Weights of a small mixture-of-experts language model, trained from scratch on English Wikipedia.
Experts: 12 experts in each of 9 layers, a softmax router.
Below are experts of layer 2 (counted from 0) of a mixture-of-experts language model. Rows are named router (the router's row for the expert), down (a neuron's output weights, with its number) and show model dimensions 112-167. Each number is 500 + 40 x the weight over its row's rms, rounded and kept within 0 to 999. Numbers have three digits each.
Before each expert's rows: a language model's description of what the expert responds to. This comes from a sample of Wikipedia text that the model never trained on.

# expert 8
Mid-word letter chunks inside non-English proper names, after a capital initial, as in Br-é-mond, K-el-antan, Pant-el-idis, Fad-ey-ev.
router:511484502483461482466541437415459526616507468518486453502475530518476493532525488511412475462493456544555513465521553451429609446529497581415509491533506538526515418534
down0:476560541550525551471471477510507515545505523508486515549504475529519544518464484485440532456531524471471404472498542530543505466441442416507464457470592497519464585518
down1:520519485528463510536515544553454490564483413528524493491501566414546517471535564524589416474468424495514579521502499456478432450551462504485522483570526524474531525506
down2:543501491541500519548542526525469548535550547445470534587455432463556459510434536539509479504563454560556456569499507475526516519538446497473419501514538449538515446485
down3:564491480476634410538541453496486458528481436461508543457549470518504498477531464512480470490474509528445518476488507419484580514398497492455573500498544505541519511440
down4:459505518558497443542531517541481477526482475511456530431522504457449532540443477524573618577563433511505448554518521507478444520584526478536492584460552546449528495502
down5:481450519503548565480499511486504525537510455509569502509468537475494462521506476535439527543511486483533502548515544497586482523534464517515513488471451529473528554508
down6:509550568475513453598529476494540415527476555542440481490565521485495528484494590545464460536481437529552498527524587519517467498539517479480477455429485497453464516516
down7:535530548508453466535490479532501479476553456554525459481458517461492491508396547490514498512526438496461477506475529449494485513474421484421455539553465523524555470509
down8:476437519477469571438519461504487470496483488532506504461518460547514470504516529530492518499436487538493538483490447474506541539451496567430521530540510494528546529502
down9:568524455541420457521417551485495540515455536501511452542537431473436525462516543473434534466426560551421532464517424558571482503507513512479538563471544514501480501528
down10:468456526478455573504488520470562522488456476554561485452497516487561476566506457557447520462485550467446574522475447506490506534413526537555519515548468459507553457471
down11:570470496541443553540510502449567393567483486520528524546501491493495483505499508439444478451565487469526525532530480421490524478560528467469542490541504506490468547503
down12:456475548464570570574496528494478469526423517506465474533486534524499512492415464528468520489507479459516478533429528456550515498467515430439468432563492471457539440463
down13:493512505440552521508554473413460485511486489503439547501491512530519459471563505554475493486527557505525472518532557528529522538497522534525464550492560528426524482518
down14:506509469530502496453548480464556517554523493537440547545483516516475552448488558538417471503552539532525526529545495554537476464519518535564526467525492528572473490480
down15:382463505501467487514574587517550477501506486513508434542509400471532510558521498547490485481516513498570502558522530486518542486491424506494513423514472451546512558536
down16:444480492463538426481516478489431537558467488447494560481430494499536475479517527463518554532511443519555456474533540503528464507559531474472508500489470498442411531459
down17:459452578525499561472545486489483547489501480541553545500479514480506459473509555545453585497476498543525492482515494447514500537570464501509526483558540505448465453516
down18:480464445509516512492558478545532474535460451414450491492536534497622538419452511461552539511422552449444476484509494484526479498531557477459524548496442484463529566483
down19:558532497437514468492523536441490501585520489454429534533454591507485455515483431523481466464468471552462429503491513522565487411553497493458438469492520501487523539514
down20:573478429543546533481533499438500440514457414477488526486491528479546402417511503502477467552441503531570509553495459522493473514441462517486529555476495538514521569559
down21:478503462468473482506606556426464503460535528545457485498517447495445511524555485563479465525495543511546590473499476571477604474523491495500459472516552496466475548463
down22:505547553530449504467493495477548528443515526460501462561468452462510562461503456551480442547531502546454524449474444491499439472520455562517404477538455477415567537489
down23:581501561505522466527483449441444470519522513504515504459482479409522485464440459508492537500505480500588505507483539538495541519492518559523482559508558548500480483560
down24:483531515452499539517641466504418571500436606482492517488505520560509438460499525477462546443533590564507482492560577477501615462525457439530476514534448419524558423478
down25:488526441513455515458403507573534520502468542452489449545410507483502480524504389480532470539493549517498429560502489501540532484561532542511543537456550518489463440534
down26:502454529491547535482434537594503506553542466474503506571478530504466466491540502493495427488387467495470520461539489477527488459532492507392470501539508447463452434507
down27:558540491530514531440491485507506542532485500601447433527504502487442489473526527528486494517482615498511514452481538515572529539432440448565487553489496471502473514443
down28:496426548502495526546455531603490565502479472517516529499440513529515496476525541541507513526511516446482531561435551531501484482464509509561466435522497498477445489461
down29:523522483534507587486461504567506517499501497559472461520474497544442441473513570493516473485534527499483509500484443494475496536437570477499519516480541496429424495494
down30:512487483470518493575530491438495485577513507477481503474604542470553536447551498461456478553456468470466429462547508521436447522487554462515605408484518462523508473458
down31:504527403496435465495477506491565521506544472491459541513465482532490535524424512504490527466461519433548524548446489490489548551525500435545526522505471481549483500583
down32:420492567524438545503564453501519482531528546565511558418481454549551457551559541508496470520491485415464451522481424477517535495479540536487554504557517505546491478469
down33:455464472559545475550505532522569570538570414441534494437522474531562481447541581396506492504561452539510521503529454455556456614622524490518427581529539466554564462458
down34:535508571531551456539474514485502501468502396551518459507481579474561488498463425475461536534484466530473474546497444486476560497458486514498485547501507559450479475548
down35:457498540520483467563508525488474456534438477538452477450528517482497516535504484435556508497482448532543489500460551488509517512549555453504519450462493508442511517559
down36:473470547466516613453486549489530547460486407528511461509509486544513578524545442570552484483549540456543480523497505501419557470434486465478460519520576550458528456491
down37:445505434470519509507397534490544453541408514536504544496506493517542502526510494552544506533474505425457465545519600512464529543450532551460469554556440496504462518519
down38:467517517461434536493520543533493587523506513505520496498463548567530512527519510467493506519510502470487534489430512509523487499528564460481483614505533482431488509519
down39:512485501515489549515565511495489532444534536496527452515454440459543522470554441527464568592448568481453578464513526474525532539530482475517523493451522552404488491484
down40:541519515440499480509519483452400459443566467458556538475481501473512486486422474486502609515518562494418537488476514466411499471555527534467356519486480505506538536517
down41:404478473516491493489458503493524546437489480480480510491503454479495462562505481471518535523574512437518476522566503471448536463484588423477467520453488499491482541488
down42:500519604482600415488544485476522473520469467441474544529528554551542512482505504547518558503532500501501554571480559500582526466537430509491482513487507535476503509436
down43:585470558470466497559455504504507472523483516585462558442489480504480480474493480550506563480533490451479498506520495457442561472522443434499543477494491533500506519444
down44:566534430541432513435438528500532439495475471524489502495467514521522525532509538521537466477529609451504442491496515487522520460526497502501413564530486469396551446535
down45:515515478486461453478522486489512448525460471534485534487533485532461534475552547468497484455430536506475522521471481537438521461492576499469501530521495444466475454470
down46:509530475561491586578533530511535496486536468518484476534480468467547536525504545557522453478521528472538433513525461513518516530511473511478468425463581482565574520492
down47:491463532509426558456520509512512525430434505432552546482476515560508455523521481445536531521470504509452553479531529524490487460496461469513480530448450509496490473518
down48:533501564482494424463476464493406462536486466483565595513517509514492492492524535487421569576541462534494431512541476514542494543481454505494502525474479561447496521573
down49:507495496498423527493497479484576455472527414460483439450483506480486577488504570497522446488425478486523530543464486443492525477474528472511484521531537549417575511546
down50:503529517459527467497556563522452543437529485592466426522525518502497447457562503546473431560433480535453516515536486472535457548489488457546535487475453473511430475448
down51:485472409449447485543626473503517496418471437483549552491565497458548442465490478580508467458461496509480493551482494453486458538562551456526543506510512501477576514541
down52:528469556506399431489510476597496522472475572440487522496537470495516505555588445447469453512498417484509521546509507541547514502528484557524533487600459468497499547523
down53:488437510447500536531533538559496476459481428542417432526478514498572484537447450522492549503389481546519575514543446469527483458525550524494540487513461478424506476467
down54:577492509516513521492520477482565625446471484435446515490439496482462547412504505431426506509460536579404520544467492526422510478509425491382527562516555545503473569505
down55:499494408517544482495498447494467568428505448496425532518494460562497513420508483475547464545515478559463496465512492506490463504448431493537590469509504474520572540459
down56:519525455565482552458505529444545551559488471486490439471468476500491465459541525490435515433547491485495485568534514536502514540501566495536405534498458501551576526450
down57:501505499489469524555566575541499447503540492575521501438496439523530497530546499535482510526434439506428480449528478501511539507454475485498509446478435475443482496540
down58:527512599599398468554441583566484514491454451473491533502471482531532508470478410504508468510499508467496508490482508523495525453538444517518483504580494502429505493476
down59:469549489440521556438515516481450533464467493490482501519454585473505514434522452508558522442499524535456439524469513468449470514497500465452463538513423467535492520467
down60:519492442503510495480574463504492557406522456519492480529525547481525452542503495471459495496535516485479486491443496482455480488486430427516481519530474459547505484497
down61:481487537524504496493514523498484514553556468576535501497498476529482488472560494492432492532468497466478520474481454492441548498466530593477519513563514510449466524545
down62:415523563554513532545469483538481488508423424528584551506442523412597489475476558464516474416496484445510481502554543454495455482643513549500509472545548484486500485441
down63:517550479526492405514476566486509497529537495490438561587499439503490531431493500487545429486557508499453526527528445513433457538509473488398532549578527521422531509482
down64:475542480462605450567540475468473480511569532453432507535458497406436512470479503412554507493424517501464502475545474515499486571480469440448495518528470520561510524547
down65:471484525575478500488473627445580470488565527454475437487461495465477468514433476502528549442479470521536502450451487457472483477559540501423476538488541573578536485511
down66:554418497494495514507511567531447515488494505569515473497386469488450505524520559523485489533454496543401475493424472565593513525453564523463505529496598506489518508513
down67:488521478514515544437453486522541476537549497538533497554518433546511530519534543524549519558541445521413437546506527559465466552503532504531527517531556492456493497478
down68:454498507498507499478404479513454485522548454487543523462498508499481544530507501466487518502478553531480505542480527540478591470531486537465565480510563487510434462481
down69:499519530521488466466544553447499518542566514441546487471412550503518501526499485527481484481496530440526457559532473464547532535517507435489470512472534468537518470535
down70:487446479420518556488501485484556477453511505493434497432494543497535515497482480488440455446504476502497457440499476416558506557495515501556524506484540566521500486520
down71:515487401456447497482497483487519522457512487493501569509473507472487528504533527499571492544518498472482484500528464496484488506483518429492535501537538459543504484445
down72:474539482582542454541522497499526479483445505540525529499594480531454534472517463521482487587519498484586496500424534457465478468463455481494446481521514517494551523429
down73:502498471525545499560549518483434520531514500592519507429495508496492478487498528511515559507474526582498501472579544490523532468543479464587406429483498508487497482525
down74:495544481506564519503524415486513514519486508459482499464511483481424525543460494533495553510458531468461490520508468537562442573546503486532495544504485499488467528546
down75:556491480484457531500453535512496574510554535462497424538532532504459502388461545513552531484505454471544458498523497568480452430517499510490497501491458534495523406496
down76:517494526577485481524465470401471480565510449490486488467518525461521458472494496493546528551499488498549657487512467513531398518480484493540551548473519508399505450544
down77:420520493537497484487519543613563487451431520550509524512447448501574448562512495513518579466489454537488580549488524526548565493531493481480486502495450531497539500519
down78:528552552447525439545484475516520499465535497474476473451455552449523443481512482561495500491499490481462408503527439421637523464566493499499431523526361572549545556534
down79:452540548562505474468495543555461551519493433492483448481497452525492534541458514508514476524556482499450540450453414420464528500503463535531495509531493522486520547486
down80:436507481468564515453562465532441456533534527512500440532529467499500534472520503535457465534530520479436488537470453481467533600533541449488499504431537521501488500489
down81:521531472472503524444513481430504489503468534527490515502444411568498531509458501500454493493513499464541518501493483469496497457526458450573542537455482473511485450483
down82:524583564574468482462450435517513503536474519445492527512492492536600514520529539476518551524545551459561494487443465483513434396442502470451590501479519461503469490433
down83:466439429481553487485521449536413459457470510554488465579470537494477550550484455432503515525455473533458502518564535497467582562558497568432531496508520493448523538547
down84:504402499599491503537476484446474390526470549497512534516527492503504449504465494479517544506557451507489496498471512479552479475494475444493516478503499460421533473451
down85:483529523536465506497486529501541445447470568500568538546517482465454605498534425472460500484502523518515507524454476511591524451521420511507464508476579559517539484509
down86:486498458514483535499438467471488494514590545455510497469459527514437556560509562410402562515485473525446504485501502574524538475456593508536500512508518510553523549481
down87:563479451544523513490447487544521545547488486531503514584544491500483496502483435554537498440560563420558540538516495487481494512466511490550575489531463485518436492488
down88:563513517518467475494537528543468478490523510518497528510443527493451476537534525462538530464567535539535579497566504508433535474515523541534481531541554478553552441499
down89:529454508493443467485512493511515425474498564478443457475524509497456467589514487489521499498472490502532495539454432499506464546507593528508463514517479471460470507397
down90:473486526453462521560511507481571516484557440502510511507439506473500512565469480486501527436395442518434496503477487526473436471441514458535589481477526533491478542494
down91:472490500501565510405564463504518487556457484424526483567522467502459516453573540495491531484443516473509542508561470484438507540483418541359486472502479470612460470483
down92:499518521498492444521543432491453526422449417554594528479466483506543344559521484477472551576496438504489514486510501541493384501472529582506531534518537442477479455437
down93:534488391418482475542525472498489493528499454593471492472481472527446455465464518467475474504488470514450430492432496490465442553528569474472590527525509547549431525467
down94:524495441540537498520452513513495446441548474481527514472434544478471540526578478494498505512557510482447514445524477530508527515466532564508501501503479448492459455492
down95:527529449513590605476415462538468515459593497499506518451516443451503479478510508546494512434593449418529499463475422527488507537478450520500486534541526535492517491526
down96:534441455522502464496444483450451579441430470475543517443452437491525510486466503527537494451518522577464492508600493487468445541426485520439520534516514565459507487545
down97:452502515472479456462451530547534492553419463450534438446527525420545490455502487488481528514540486453578568540476533557544558466505493413636461509450478487563483554494
down98:433539514536524451505506466455497477435575555491527516473483469507508512531525483531528507567431530454566506518535518517493526458466480537467515507536484512544405554477
down99:546530519463479518558496483403512473509509508418432524524467538574569475519488488507498464498439498470545582497467483473441515484424472489495421533469529504501571471493
down100:499494475474506536524526543524481522482503537486437499566524547472478573494485462499456474516521512547512497529501458503521464461454530513508441570489504484541528522579
down101:516541561560443393503552537531445511548548557440505525481476493544488445508531507518487513468507522470473539527537496444463491508430462544424422515530516448544481476478
down102:534456518387540441476484510565580534550508515587415474538530501455533480513486479471564507524515552494521456508491554479496571517489539520454524544571474490519468531520
down103:495535510486483483547508495519560499464527516500525473468392529436495485485453550542512413415459425423569504521538477490505549494528470494576526446470455502538464430499
down104:503586546519478576518450562516535453535457468480449513517508554522481528563466459448473508492575493479516483565440471481486465523507533492441517483528431509544446382542
down105:512540463458463564494484432468530528476541487592471529468438421470456483403499461517446491523534506489524470519524531535631484553513458536523516536488506552490574505551
down106:509543551470502538486490439515518543480456479580522514561507554549521473488523459500458369469492498491497494434486387543518492460515516461399526427504550466538516462437
down107:478453559471466461546571565469522555461526443515526498490497475464535551524490502573529428428511488500515484470548452425429477443464537524564518518548509556473574508510
down108:499523428514472546413473490531495506497485463537444477518531413437478464479485522502522465515529444481469487486466503430513474467489459487570484517533527523429486457507
down109:561496556537476511572575488503494526537519434540561516493475541464550461503533391549508432448543497448519533481469495443515552487549411468465572520563481459474515482495
down110:459465479534459497473514517467526467541466542502460514497484395481496478505552473449533570530483535415574546458463489557441556418494372497513537485496416530528506491538